{
  "experts_per_token": 2,
  "d_expert": 32,
  "norm_eps": 1e-05
}
Below are experts of layer 4 (counted from 0) of a mixture-of-experts language model. Rows are named router (the router's row for the expert), gate (a neuron's input weights, with its number), up (a neuron's input weights, with its number), down (a neuron's output weights, with its number) and show model dimensions 64-127. Each number is 128 + 32 x the weight over its row's rms, rounded and kept within 0 to 255.
Before each expert's rows: a language model's description of what the expert responds to. This comes from a sample of Wikipedia text that the model never trained on.

# expert 2
Description: Function words after a verb, participle or noun: of, and, to, for, by, from, with, as in "name for", "from Harvard".
router [ 67  55 109 119 108  57  78 141 125  98  86 157  77 111  81 137 147 116 102 179 109 103 202 102 142 121 127 130 115 155 155 115 114 157 140 136 153 123 144 133 162  92 122 123 141  96 145 100 187 154 135 145 161 114 165 153 157 115 104 103  77  89  85  91]
gate8 [121 118  95  93  98 134  83 145 159 102 123 177  92  98 158 165  50 101 100 127 188  82 113 188 119 186  96 148 178 146 118  89 192 165 120 109 129 141  93 100 119 138  72 141 130 118 183  98 150 152 124 137 108 126 138 180  86  89 130 113 172 109  97  68]
up8 [216 119 127 144 125 162 112 111 130 139 163 143 111  87 162 166 136  96  88 129 133 111 142  48  75 115 146 138 168 207 104 124 132 152  90 111 104 130 148 161 102 129  50 158 140 103 123 126 171 154 126  64 118 107 116 201 117 129 131 106 130 145  81 128]
down8 [ 77 195 150 119 144 145 162 121  89 137 128 116 146 151  85 130 150 130 151 101  60  86 194 134 142 105 134 127 109  61 211 154 125 115 144 122 102 111 120 142 163 163 130 139 127 197 123 166 110  85 150 128  90 147 140 142 160 110  85 154 116 104 142 213]

# expert 23
Description: Single digits inside years, scores, times and decimals, such as 1920s, 2.11, 17.7, plus suffixes like ment.
router [133 187 115 132  80 126 108 105 134  85 102 130 110 128 158 139 123  73  63 164 140 158 103  91 205  97  59 198 174 154 178 112 121 169  73  90  94 115 121 101 139 135 161  92 104 102 130 123  99 150  92 155 117 120 142 125 138 118 118 142  95 111 122  97]
gate8 [111 106 124  99  77 105 114 120  99 131 130 118 119  97 132  90 186 107 117 200 138 141 114 101 144 175 107  99 141 153 125 113  85 132 132 114 157  75  86 108 159  98 100 118 133 124 196  82 120 147 101 116 140 160 133 136 128 133  61 175 144  87 117 132]
up8 [164 118  68 187 108 106 169 146 160 129 145 173 144  45 130 112 110 121 146 117 126 118 127  99 115 160 155 109 158  99 160 121 115 149  83 143 195 153 183 123 173 165 108 126 139 125 156 133 193  86 126 188 113 130 136 159 150 113 170  90 139 125 110 122]
down8 [143 176 110 179 125 197  62  88 100 146 116 114  84 161 142 140  97 153 155 167 105 132  72  96 199  95 119 114 101 108 154 131  55 156 158 114  97  97 108 130  90 137 126 163 123 152 167 222  59 197 160 136 142 139 149 156 112 143 113 124 129  97 175 165]

# expert 14
Description: Individual digits within years, scores, measures and table figures, such as 1983, 100, 10.1, plus prime marks and percent signs.
router [ 87  95 126 180 135 141 116 167  81  98  83 170 122  95 108 174 172 174 162 166 185 166 138 131 151 172 104  80 115 114  94 174 115 153 194 104 185  97  93  85 108 122  54 112 115 137 110 150 116 144 163 141 149 179 147 128  93 171 169 175 135  72 185  94]
gate8 [118  44 140 169 122 127 102 100 116 140 142  60 188 105 133 159 117  75  98 119 150 154 138  82 144 122 139 121 132 157 134 136 142 163 119 123  88 136 188 123 138  66 183 130 118  84 155 104 113 173 170  83 137 113 177 170 142 128 156 108 119 147  78 194]
up8 [138 192 192 162 163 180 136 165  83 136 121 100 200 136 141 134 107 178 135 133 132 105 105 105 138 113 137  95  73 135 164 105 164 115 120 115  98 155  79 146 173 112  86 177 196 131 161  99 162 166 178 100  59 135 141 137 157 164 103 121 111 179 122 128]
down8 [162 127 156 118 108 157 167 100  98 112 122 170  75 150 140  93  77 119 141 153 165 133 106 118 160 137 147 135 111 123 104 128 134  90 100 117 134 118 174 116 105 103 117  75 183 128 205 124 117 140 137 176 101 162 100 150  85 114 197  92 100 109 156  73]

# expert 0
Description: The article "the"/"The" after prepositions, plus inner word pieces such as or, re, our, ate in Colorado, thread, Jour.
router [157 145 185 107 136 133 111 143 116 159 127 136 193  99 174 178 118 126  87 150 134 135 159 161  85 178 159 156 170  81 184 168 166 154 141 105 126  87  84 136 158 122 183 116 170 113 171 144 175 118 164 109 143 124 178 136 142 117  93 152 131 139 192  87]
gate8 [193 131  80  68 111 125 158 169 130 133 112 102 116 132 131 149 124 162 143  81  78 107 159 136 164 170  82 148 125 162 179 137 135 118  98 188 152 124 118  98 133 109 115 150 136 104 139 171 118 118  55  89 129 160 159 104 194 126  87 148  75 151 161 108]
up8 [129 117  78 131 112 121 144 163 170 122 134 191 104  56  88 148 174  48  78 117 149 124  95 129  91 100 195 122 158 154 161 177 139 126 131 150 132 164 133 106  95 147  97 142 112 143 117  91 115  98 147 133  51  81 149 127 135 128  84  93 165 184 120  89]
down8 [144  98 195 134  92 160 145 111 140 154 141 101 176 142 135  85 111 124 125 177 105 105 153 106  43 118 166 164 109  91 169 105 148 179  57 156 118  87  78  70 169 142 189 138  96 136 161 150 149 107  78 104 162 114 119 131  62 138 134 119 128 139 168 135]

# expert 18
Description: Spaced lowercase first pieces of words, like s in self, same, p, t, l, un, up, or, often after hyphens or articles.
router [ 57  86 172 124  90 108 134 139 151 178 118 141  59  67 160  96 119 128 143 156  55 145 114  48 186 124 161 107 106 104  88 133 117  84 149 146 136  87 146 108 117 110 119 179 181 193 140 165 165  74 128 173 101 122  76 140 145 156 128  44 103 161 139 169]
gate8 [ 80 120 155 164 127 196 159  86 107 124 187 117 149 139 167  68 120 115 124 135 151 123 117 103 154  77 145 110 112 143 110 118 176 124 140 153 137 160  63  95 194 133 102 144 157 148 150 159 131  86 102  72 102  74 151 130 114 126 114  80 129 150 128  86]
up8 [123  82 176 141 143 117  99  99 115 128  93  45 108 102  78 136 167 110 117 101 146 104 180  64  99  60 119 116 130 126 158  75 148 155 119 168 117 101  77 125 150 157 151 107  86  42 131 110 165 121 114  83 168 101 132  97 119 176 129 121 148 139 142 115]
down8 [108 154 105 132  99 167 116 200 141 119 109 170 158 132  79  97 126 114 141 166 121 100  93 109 100 112 144 190 173 150 124 134 143 115  99 121 140 116 136 144 111 141 107 110 106  83  86 111  77 166 133 151 122 178 120 130 139 105 146 118 117 112 140 105]

# expert 15
Description: Inner consonant pieces of words after short starts, such as per-h-aps, conse-qu-ences, G-iv-en, v-ers-ion, and st starts.
router [110 144 136  81 156 156 102 166 108  96 184 103 101 100 140 149  84 186 104 101 116 134  89 168  83 158 158 125 148  73 110  79 140  84 169 112 119 141 142 158 141 114  80  99 143 120 130 151 174 116 144  92 110  54  79 203 109 105 155 125 157 155  75 151]
gate13 [ 91 163 127 145  94 130 183 155 168 203 128 170 149 108 141 160 134 122  78 132  98  94 123  58 214  83 121 127 140 127 181 147  98 124 149  70 120 100 139  95 119 115 142 155 130 119  79  55 169 145 156 148 184 147 174 128 141 121 148 126 140 145 100 166]
up13 [117  80 108  71  84 126  94 121 114 148 136  97 113 221 121 134 140 163 121  64 114  85  83 165 126 122 152 154 111 122 104 129 188 116  76 118 170 133 100 173 136 162  72 137  84 115  99 130  98 140 140 171 132  87 116  89 171 144 143 127 181 110 104 136]
down13 [ 83 145 131 146 118 162 126  79  88 141 114  94  72 171 107 155 169 147 105  84  86 119  74 134 121 146 117 100 133 147  95 109 160 118 125 112 112  86 129 104 156  40  70 141 109 165 180 139 113 118 128 168 171 178 143 125 104 109 117 115  68 140 102 143]

# expert 20
Description: Hyphens in compounds and list-item dashes, line breaks after parentheses in lists, and the piece om as in Kingdom, sometimes, womb.
router [ 55 149  97 106 143 158  83 128 133 147 144 142 141 162 170 169 114 117  94 110 143 102 133 124 133 113  86 100 108 136 154 101 100 101 101 202 116 164 146 133 103 169 162 133 117 172 124 104 128 176 114  95 156 139 181 129  62 142 111  94 113  92 147 225]
gate0 [130 135 163 195 131  93 146 151 109 135 114 160 150  89 132 110 108 156 110 111  89 148  87 207 145 227 135 121 105 166 149 104  61 103 114  72 130 107  88 150  70 176 171  89 110 125 118 122 107 141  95 124 101 138 145 178 103 137 169  81 134  74 163 140]
up0 [148 102 162 146 169 134  83 150 141  79  74 170 120 120  89 103 143 156  81  85 161 107 132 113  99 179 198 152 110 110 148 120 187 136 111 100 114 101  88 139  97 140  94  72 127 158 196  90  91 132  69 129 129 163 145 132 132 129  74 124 145  58 111 143]
down0 [127  87 158 138 138  70 132 133 187 124 199 125 128 109  90 166 165  65 149  93 178 135 122  95 144  98  88 141 215 157  32 116 132 100 150  85 133 209 149 145 106 123 159 169 113 121  98 132 108 140 231 141  99 109 145 107 106 176 130 157  97 152 137 122]

# expert 1
Description: Word-final pieces of proper names and institutions, like Fed-er-ation, Hen-ry, count-ry, plus year digits (2011) and table pipes.
router [164 108  94 119 130  90 153 160 113 104 121 126 114 119 147  74 146  89 169 136 118 173 118 151  77 124 127 163 175 206 178 176  91 111  95 147 140 195 108 139 133 152 101 128  64  96  82  89  78 175  94 159 147  96 116  97 115  98 125 114 153 174 104 124]
gate8 [127 126 102  88  90 104 151 142 138 131 136 165 120 125 222 153 116 113  96 155 137 142 168 130 116  50  96 134 135 125 102 125  88 145 129 151 108 144  46 116  70 130 110 192 143 100 136 112  56 107 100  65 100 145 146 118  90 121  89  85  95 145 179 112]
up8 [120 123 161  94 145 157 115  94 164  91 134 173 153 123  97  93 103 114 164  97 147 143 130 178 124 166  84 193 164 110 129  57 106 164 191 159 131 130 146 116 150 171 176 196  95 108 157 161 121 165 147  89 127  47 115 110 151 169 103 130 115 149 139  80]
down8 [177 116  77 131  93 140 136  99 157 164  84 136 119  90 137 109 136 123 180  81 141 111 140 147 118 110  70 104 107 120 148 113 107 215 135 175 165 120 159 110 120 193 186 225 155  98 118 113  58 152 155 102 119 141 146 101 177 164 100 120 102 123 128 161]

# expert 11
Description: Starts of capitalized words and names such as A, F, Ar, United, Fran, plus the piece al in Rawalpindi and Balkan.
router [ 66 168 166 176 114 144 114 127 105 133 168 133 139 150 106  69  84 101 157 142 136 144 156 165 140 112 147 154 136  89 125 141 155 160 125 168 106 103 139 190 136 105  99 107 201 115 113 157 107  88  88 102 126 162 113 129 150  97  86 154  82 217  95 160]
gate5 [209 143  85 143 121 135  81 102 127 124 132 131 156 135 123 108 131 102  99 134 166 120 198 146 157 119 171 136 104 125 181 138 148  98 109 185 186 160 136 110 128 104 210 169 170 146 159 163 171  91 171 108  97 196 119 119  88 133 185 100 105  94 176 184]
up5 [113 158 157 150 138 153 103 155 119 151 132  98 130  79 152 119 141 142 187  66  90 125 100 151  97 171 182 129 119  87 221 156  93  95 119 143  59  86 122 142 166 117 113 110 165 141 110 163  82 111 108 143 118 143 103 166 133  56 159 173 120 126 109 126]
down5 [115 117 128 132 132 110 113 141 128 119 123 122 149 179 146 130 126 128 116  98 162  87 142 104 153  91  92 123 141 108  46 122 187  98 170 131 150  91 180 107 105 147 156 125 202  63  25 132 127 126 133 182 137 131 137 148 135 104 147 115 110 142  99 134]

# expert 5
Description: Middle pieces like it, ar, an, is, ay, ision, as in dig-it-al, dec-ision, T-im-es, and Lithuanian surnames ending -aitė.
router [155 110 197 113 142  90 192 130  96 166 120 111 153 137 128 106 168 115 152 131 142 123 164 105 137 105 129 135 150  74  92 105 161 110 141 100 129 149 177 166 135 141 109  98 138  52 119  65  52 121 127 148 147 125 150 153 137 133 116 184 141  97 126 133]
gate13 [181 170 142 124 137 178 164 147 152  90 162 124  56 106 166 108 113 104 145 152 159 135 102  77 168  71 159 117 160 144 109  76 169 107 112 164  47 166 166 132 155  91 120  86  69  76 159 110  68 135 118  68 114 129 174 123 157 129 129 142  92 173 113 117]
up13 [120 108  65 126 173 106 169 139  98 128 146 174 142  86 100 119 168 130 170  81 165 121  88  91  96 136 109 170 102 108 103  91 142 170  89 147 102 197  95 121 113 171  95 173 126 164 154  87 138 157  95 101 115 116 112  87 152 133  76 144 160 130 122 174]
down13 [ 95 150 139 125 151 162 116 152 138 165 136 116 157 111 152  75 105 166 128 123  93 112 162 176 186 157 145  80 140  83 114 109  73 101 205 164 140 110  96 105 158 124  80  94 157 152 167 162  73  78  74 125 124 136 108 154 148 153 144 143 140  70  92 154]

# expert 22
Description: Word endings e, ing, ed, ly, ation, as in falling, probably, conference, plus verbs was, is, are, were, been.
router [ 98 161 205 141 168 110 170 157 113 165 126  91 237  89 141 128 160 122 108  94 107 148 148  88 155 166 150 103  94 121 153 139 124 142  89 130 203 110  27  93 148 115 128 104 110  99 112 115 203 155 143  92  86 103 120 140  77 117 131 122  85 134  84 132]
gate13 [137 116 121 122 133 214 125 129 123  73 170 115 119 105  90 130 109 179 130 109 154  87 167 159 150 122 100 111 126  69 129 132 181 210 190 158 139 129  98 159 110 161 167 158 104 148 133 116 124  98 164 127  96 187 126 119  89 110 106  87 151 150  83 151]
up13 [110  92 120  91 135 142 167 172 144 125  88 125 150 122 129 174 161 131 124 104 142 146 137  93 103 118 110 106 153  82 122 104 186 123  93  67 205 114 113 161 108 108 131 165 100 117  85 108 141 124 103 128 151 168  91 164 153 136 128 116 113 113 140 143]
down13 [105 113 159 135 121 163 137 145  84 159 125  98  83 189 154 140  98 158 138 180  55 100 163 135 125  85 124 192 138 142 145 130  71 132 169 143  92 200 151 140 173 142 121 144  84 124 163 135 152 141 129 135 165  56 149 159 104 165 187 162  91 105 121  98]

# expert 10
Description: Middle and final syllable pieces such as ast, ort, ra, in, ur, ational, as in southeast, Resort, Train, and bars starting table rows.
router [173 125 101 150  71 117 197  80 141 100  79 147  78  81 116  82  96 124 111  99  67 141 175 156 158 111  96 147 130 131 136 144 122 109 113 141  83 144 183 173 122 106 136  83 130 135 110 118 169  91 137 115  95 185 103 111 172 188 122 119 127 119 119 122]
gate8 [121 136 112 100 144 161 156 150 130 158 113  97 139 118 105 155 113 124 157 111 102 163 150 184  46 171 139 114 105 138 135 123 158  93 141 124 199 145 110 183 117 170  92 147 121 203  93 135 152 123 126  78  97 147 175 153 149 127 126 140  92 150 202 194]
up8 [133 115 110 140 105 119  88 138  62  81 108 158 198 111 111 121 137 154 120 108 168  80 112 129 184 133 152 106  98 125 133 108 122 185 114 164  96 105 135  81 178 125 133 146 109 104 126 185 156  99 120 131 139 142 201 139 100 125 107 142 150 171  94 151]
down8 [ 58 150 142  94 101 124 139 169 118 150 110 125 105 154 144 105 125 141 126  81 109  98  67 188 104  83 135  85  55 114 151  77 123 137 155 116 143 180 116 181  93 166 109 154  86 120 131 122  94 117 138  89 147 160  59 126 155  93 115 159 131  90 143  44]

# expert 13
Description: First piece of a lowercase word right after the, was, a, such as rec-ent, a-voiding, f-urther, and has or his.
router [120 167  78  76  80 129 111 210 214 163 132 130 142 110 106 122 110  94 164 127 122 121 103 146 196 153 131 141 111 137  98 151 106 101 138 140 105  46  98 101 140 118 127 143 155 116 136 123  96 117 137 114 171  47 149  94 109 160 128 111 151 155  89 110]
gate0 [142 142 145 127 175 134 135 118 101  71 127 110 147 199 153  47  97  87 153 143 129 117 101 121 145  78 117 115 133 153 123 134  91 115 189 124  88 101 199 129 111 130 174  78 118  87 131 121  57 119 140  97 160  77  94  92 136 159 106 179 170  93 111 105]
up0 [ 94 116 158  87 102 145 116 139 163 107 151 157 126 132 123 104 175 112  80 177 112 108 125  73 121 119  60  98  89 110 142 137 126 158 141 103 129 117  68 170 157  88 109  76 133 113 101 133 172 152 131 137 126 177  85 169 121 128 113 141 139 148 179 186]
down0 [166 101 115  98 136 101 203  84 104 115 103 134 116 142 160 120  70 149 115 103 175 148 127 116 134  51 133 204 107 143  76 134 135 155 158 157  95 153 163  66  98 183 101 109  66 154 118 160  82 140 108 120 171  91  76 118 138 139 118 136 161 114 163 160]

# expert 8
Description: Layout tokens: table row ends, opening parentheses and quotes, paragraph breaks, == heading marks, plus "t" in longtime and hardtop.
router [174 167 210 106 174 101 186  89 151 133 136 163  76 145 105 170 125 111 143 136 156  41 124 105  98 130 167 143 100  86 170 105 135 106 128 106 123 117  85 109  96 136 121 151  43 126 184 139  81 143  89  99 128  94 151 137 133 184 122 133 191 134 133 133]
gate8 [170 153  87 139 117  90  91 111 146 121 161 159 191 159 130 185 160 189 175 198 100  94  95  92 143 132 156 124 132  98 127 171 119 169 147 124 102 172  86 107  73 148 138 111 131 161 112  86 185 110  91 173 126 100 130  92 138 128 109 156 176 192 138 117]
up8 [135 103 166 166 164 152  53 165 131 147 100 160 142 140 178 109 167 117 114 141 150 144 180 138 181 146 134 124 141 123 139 151 146 163 150 101 123 160 131 120 136 202 124 157 114 146 169  61 106 103 133 151 101 137 186 128 123 107 133 119 126  89 144  89]
down8 [162  67 112 104  46  85 114 109 151  94 169 114 133 178 125 148 135 154 140 116 151  68 166 112 178 147 128 170 162 153  91  51 155  94 140 110 137  89  90 125 137 109 133 119 131  51 127 142 176 164 101  78 102 149 144 103 110 179 124  96 130 145 125 147]

# expert 19
Description: Raw UTF-8 byte pieces of Cyrillic, Chinese and Greek text, and pieces like em in Females, ew in Lewis, om.
router [124 157  93 148 139 161  60 121 115 161  63  97  60 151  83 116 122 161 125 125 179 119 111 176 115 141  86 108 171 125  94 113 143 121 120 175 201 134 136 152 124 119 159 133 179 174 121 155 136 123 108 109 162 150 138 165  89 111 196 111 164 124 189  74]
gate13 [106 128  58 107 144 136 169 168 106 104 184 118 106  83 154  74 135 113 205 152 160 168 138 130 143 105 130 136 112 153 117 129 142  62 135  79 149 156 104  67 150 125 161 145 112 158  85 139 132 182 101 171 136  85  79 114 154 110 144 173 150 125 167 130]
up13 [160 130 151 149 153 165 120  92 153 159 123 179 177 117 118 151 130 126  85 127 122 129 103 157 102 179 176 183 139 170 121 161 156  78  57  59 156  67  91 118 183 100 127  96 198 121 173  81 121 135 152 111 128 113 148 161  97  98 151 158 120 158 132 147]
down13 [144  80 112 109 139 143  89 121 169  99 113 122 100 105 142 130 133 176 183 193  95 148  67  65 146 146 111 103  95 168 182 188 133 138 193 158  72 109 148 133 129  79  74 167 166  59 128 129 100 130  80 130 133 126 158 125 121 162 135 133  97  95 111 164]

# expert 21
Description: Single consonant pieces starting a word or a compound part, such as m, c, b, p, in B-pillar, Pur-p-ose, off-season.
router [128 162 155 110 102 139 195  75 140 123 137  90 202 178 146 139 145 180 155  91  70  86  49 120 147 116 122 116  59  90 119 146  88 137 135  88 117 112 146 134  99 153 109 115 134 150  97 153 146 132 162 143  95 137  73  53 149 111 167 126 143  73 145 122]
gate8 [124 147  99  83  50 137 117 155 132 156 134 162  72 101 117 162 142  98 105 142  84 125  98 112 159 165 116  64  61 134 108 108 176 105 106 123 145  78 159  92 112 118 124 130  77 119 119 136 158 133 162 133 156 177  83  97  60 136 119 139 115 106 162 107]
up8 [ 98 148 140 142 135 144 183 134 115 181 129 146 158 120 115 137 165 152 114 124 161 107 136 153 128 169 123 118  91 129 147 186 166 192 123 138 159 160 114 203 167 124 159  44 175 114  81 125 169 160  89 110 168 134 103  65 147 129  87 143  84  99 143 129]
down8 [168 136 157  96  73 128 108 103 108 146  93 132 123 109 121  89 131 104  94  74 182 111 157 164  79 203  79 119 101  92 127 112 141  60 132 152 175 119 159 137 162 137 100 153 127 125 148 100 177 170 167  97 110 129 187  94  71  87 121 109 128 131 105 135]

# expert 17
Description: Spaces and pipes in tables, dates and measurements, placed before digits, as in February 8, 1980, or 27 : 19.
router [ 64  61 168 114  12 162 110  47 125 134 144 141 147 149 100 137 167 149  61 126 110 115 159 132  99 156 129  81  99 125  97 145 139 111  91 114 106 110 148  82 152 115 150 159 119 119 134 162 176 164 109 144 116 153 116 102  84 150  94  91 149 154 133 141]
gate13 [181  74 141  80 108 138 157 183 175 103 110  78  80  65 138 119 139 107 152 121 155 153 154 144 144 155 124  89 127 153 134 112 107 103 143 186 131 134 148 127 165  48 147 141 100 135  52 116 147 116 141  98  71 124 150 154 137 141 126 153 158  73 137 183]
up13 [175 107  94 132 144 112 132 114 164 129 168 111  94 101 140 102 107 101 135 150 141  76 132  76 125  94 122  94 174 140 110 116 102 128  97 138 116  86 111 116 175  99 146 157 134 130 115 153 102 123 152 109 140  98 134 119 155 100  88 178 170 131 142 195]
down13 [ 85 149 139 174  86  84  83 132 144 109 165  90 155 130 104 142  94 216 152 123 137 176 155 144 150 186  94  97 150 101 137  94 150 102 118 182 180  87 138 149 125 105 119 102 200 152 168 113  94 144 128 196 129  98 112  71  74 125  89  79 144 134 107 110]

# expert 7
Description: Single capital letters and r or l right after a capital initial, as in S-l-ovakia, C-r-umpler, S-S, and acronym letters.
router [150 111  97 136 177 130 124 120 112 107 144 165 143 154 142  74 111 131 164 147 169 147  25 131  89 126 116  98  74 200 122 118 141 156 120 143 122 140 130 108 136 153  93 135 125 148 123 115  89  99 164 199 181 115  88 109 113 151  90 146 145 110 155 158]
gate13 [125  95 172 107 130 151 126 106 118 121  92  97 171  91 134 138 133 132 157 109 117 164 100  62  67 106 171 106 163 149 195 152 159 112 108 146  74 145 106 148 159  84 120 161 164 127 197 169 178 137 148  87 138 102 139  74 163 128 130 108 134  93 126 123]
up13 [122 162 215 124 156 102  50 102  98 100 166 185 123 105  93  98 128 116 148  96 128 155 122 154 163  92 147  97 147 121 157 171 159 162 131 134 113  88  72 140 167 184 153 111 185 115 130 139 151 168 116 105 124 101 158  89 167 139 145 100 144 103 108  54]
down13 [144 110 114 120 135 207  86 109 144 136 158 175 122 156 187 101 110 134 160 101 172 100 169 140 183 144 113 130 114  89 142 114  85  57 149 169  65  95 116 146 146  88 174  81  97  91  92 114 124 109 149  93  77 124  97 135  88  77 131 135 136  96 118  58]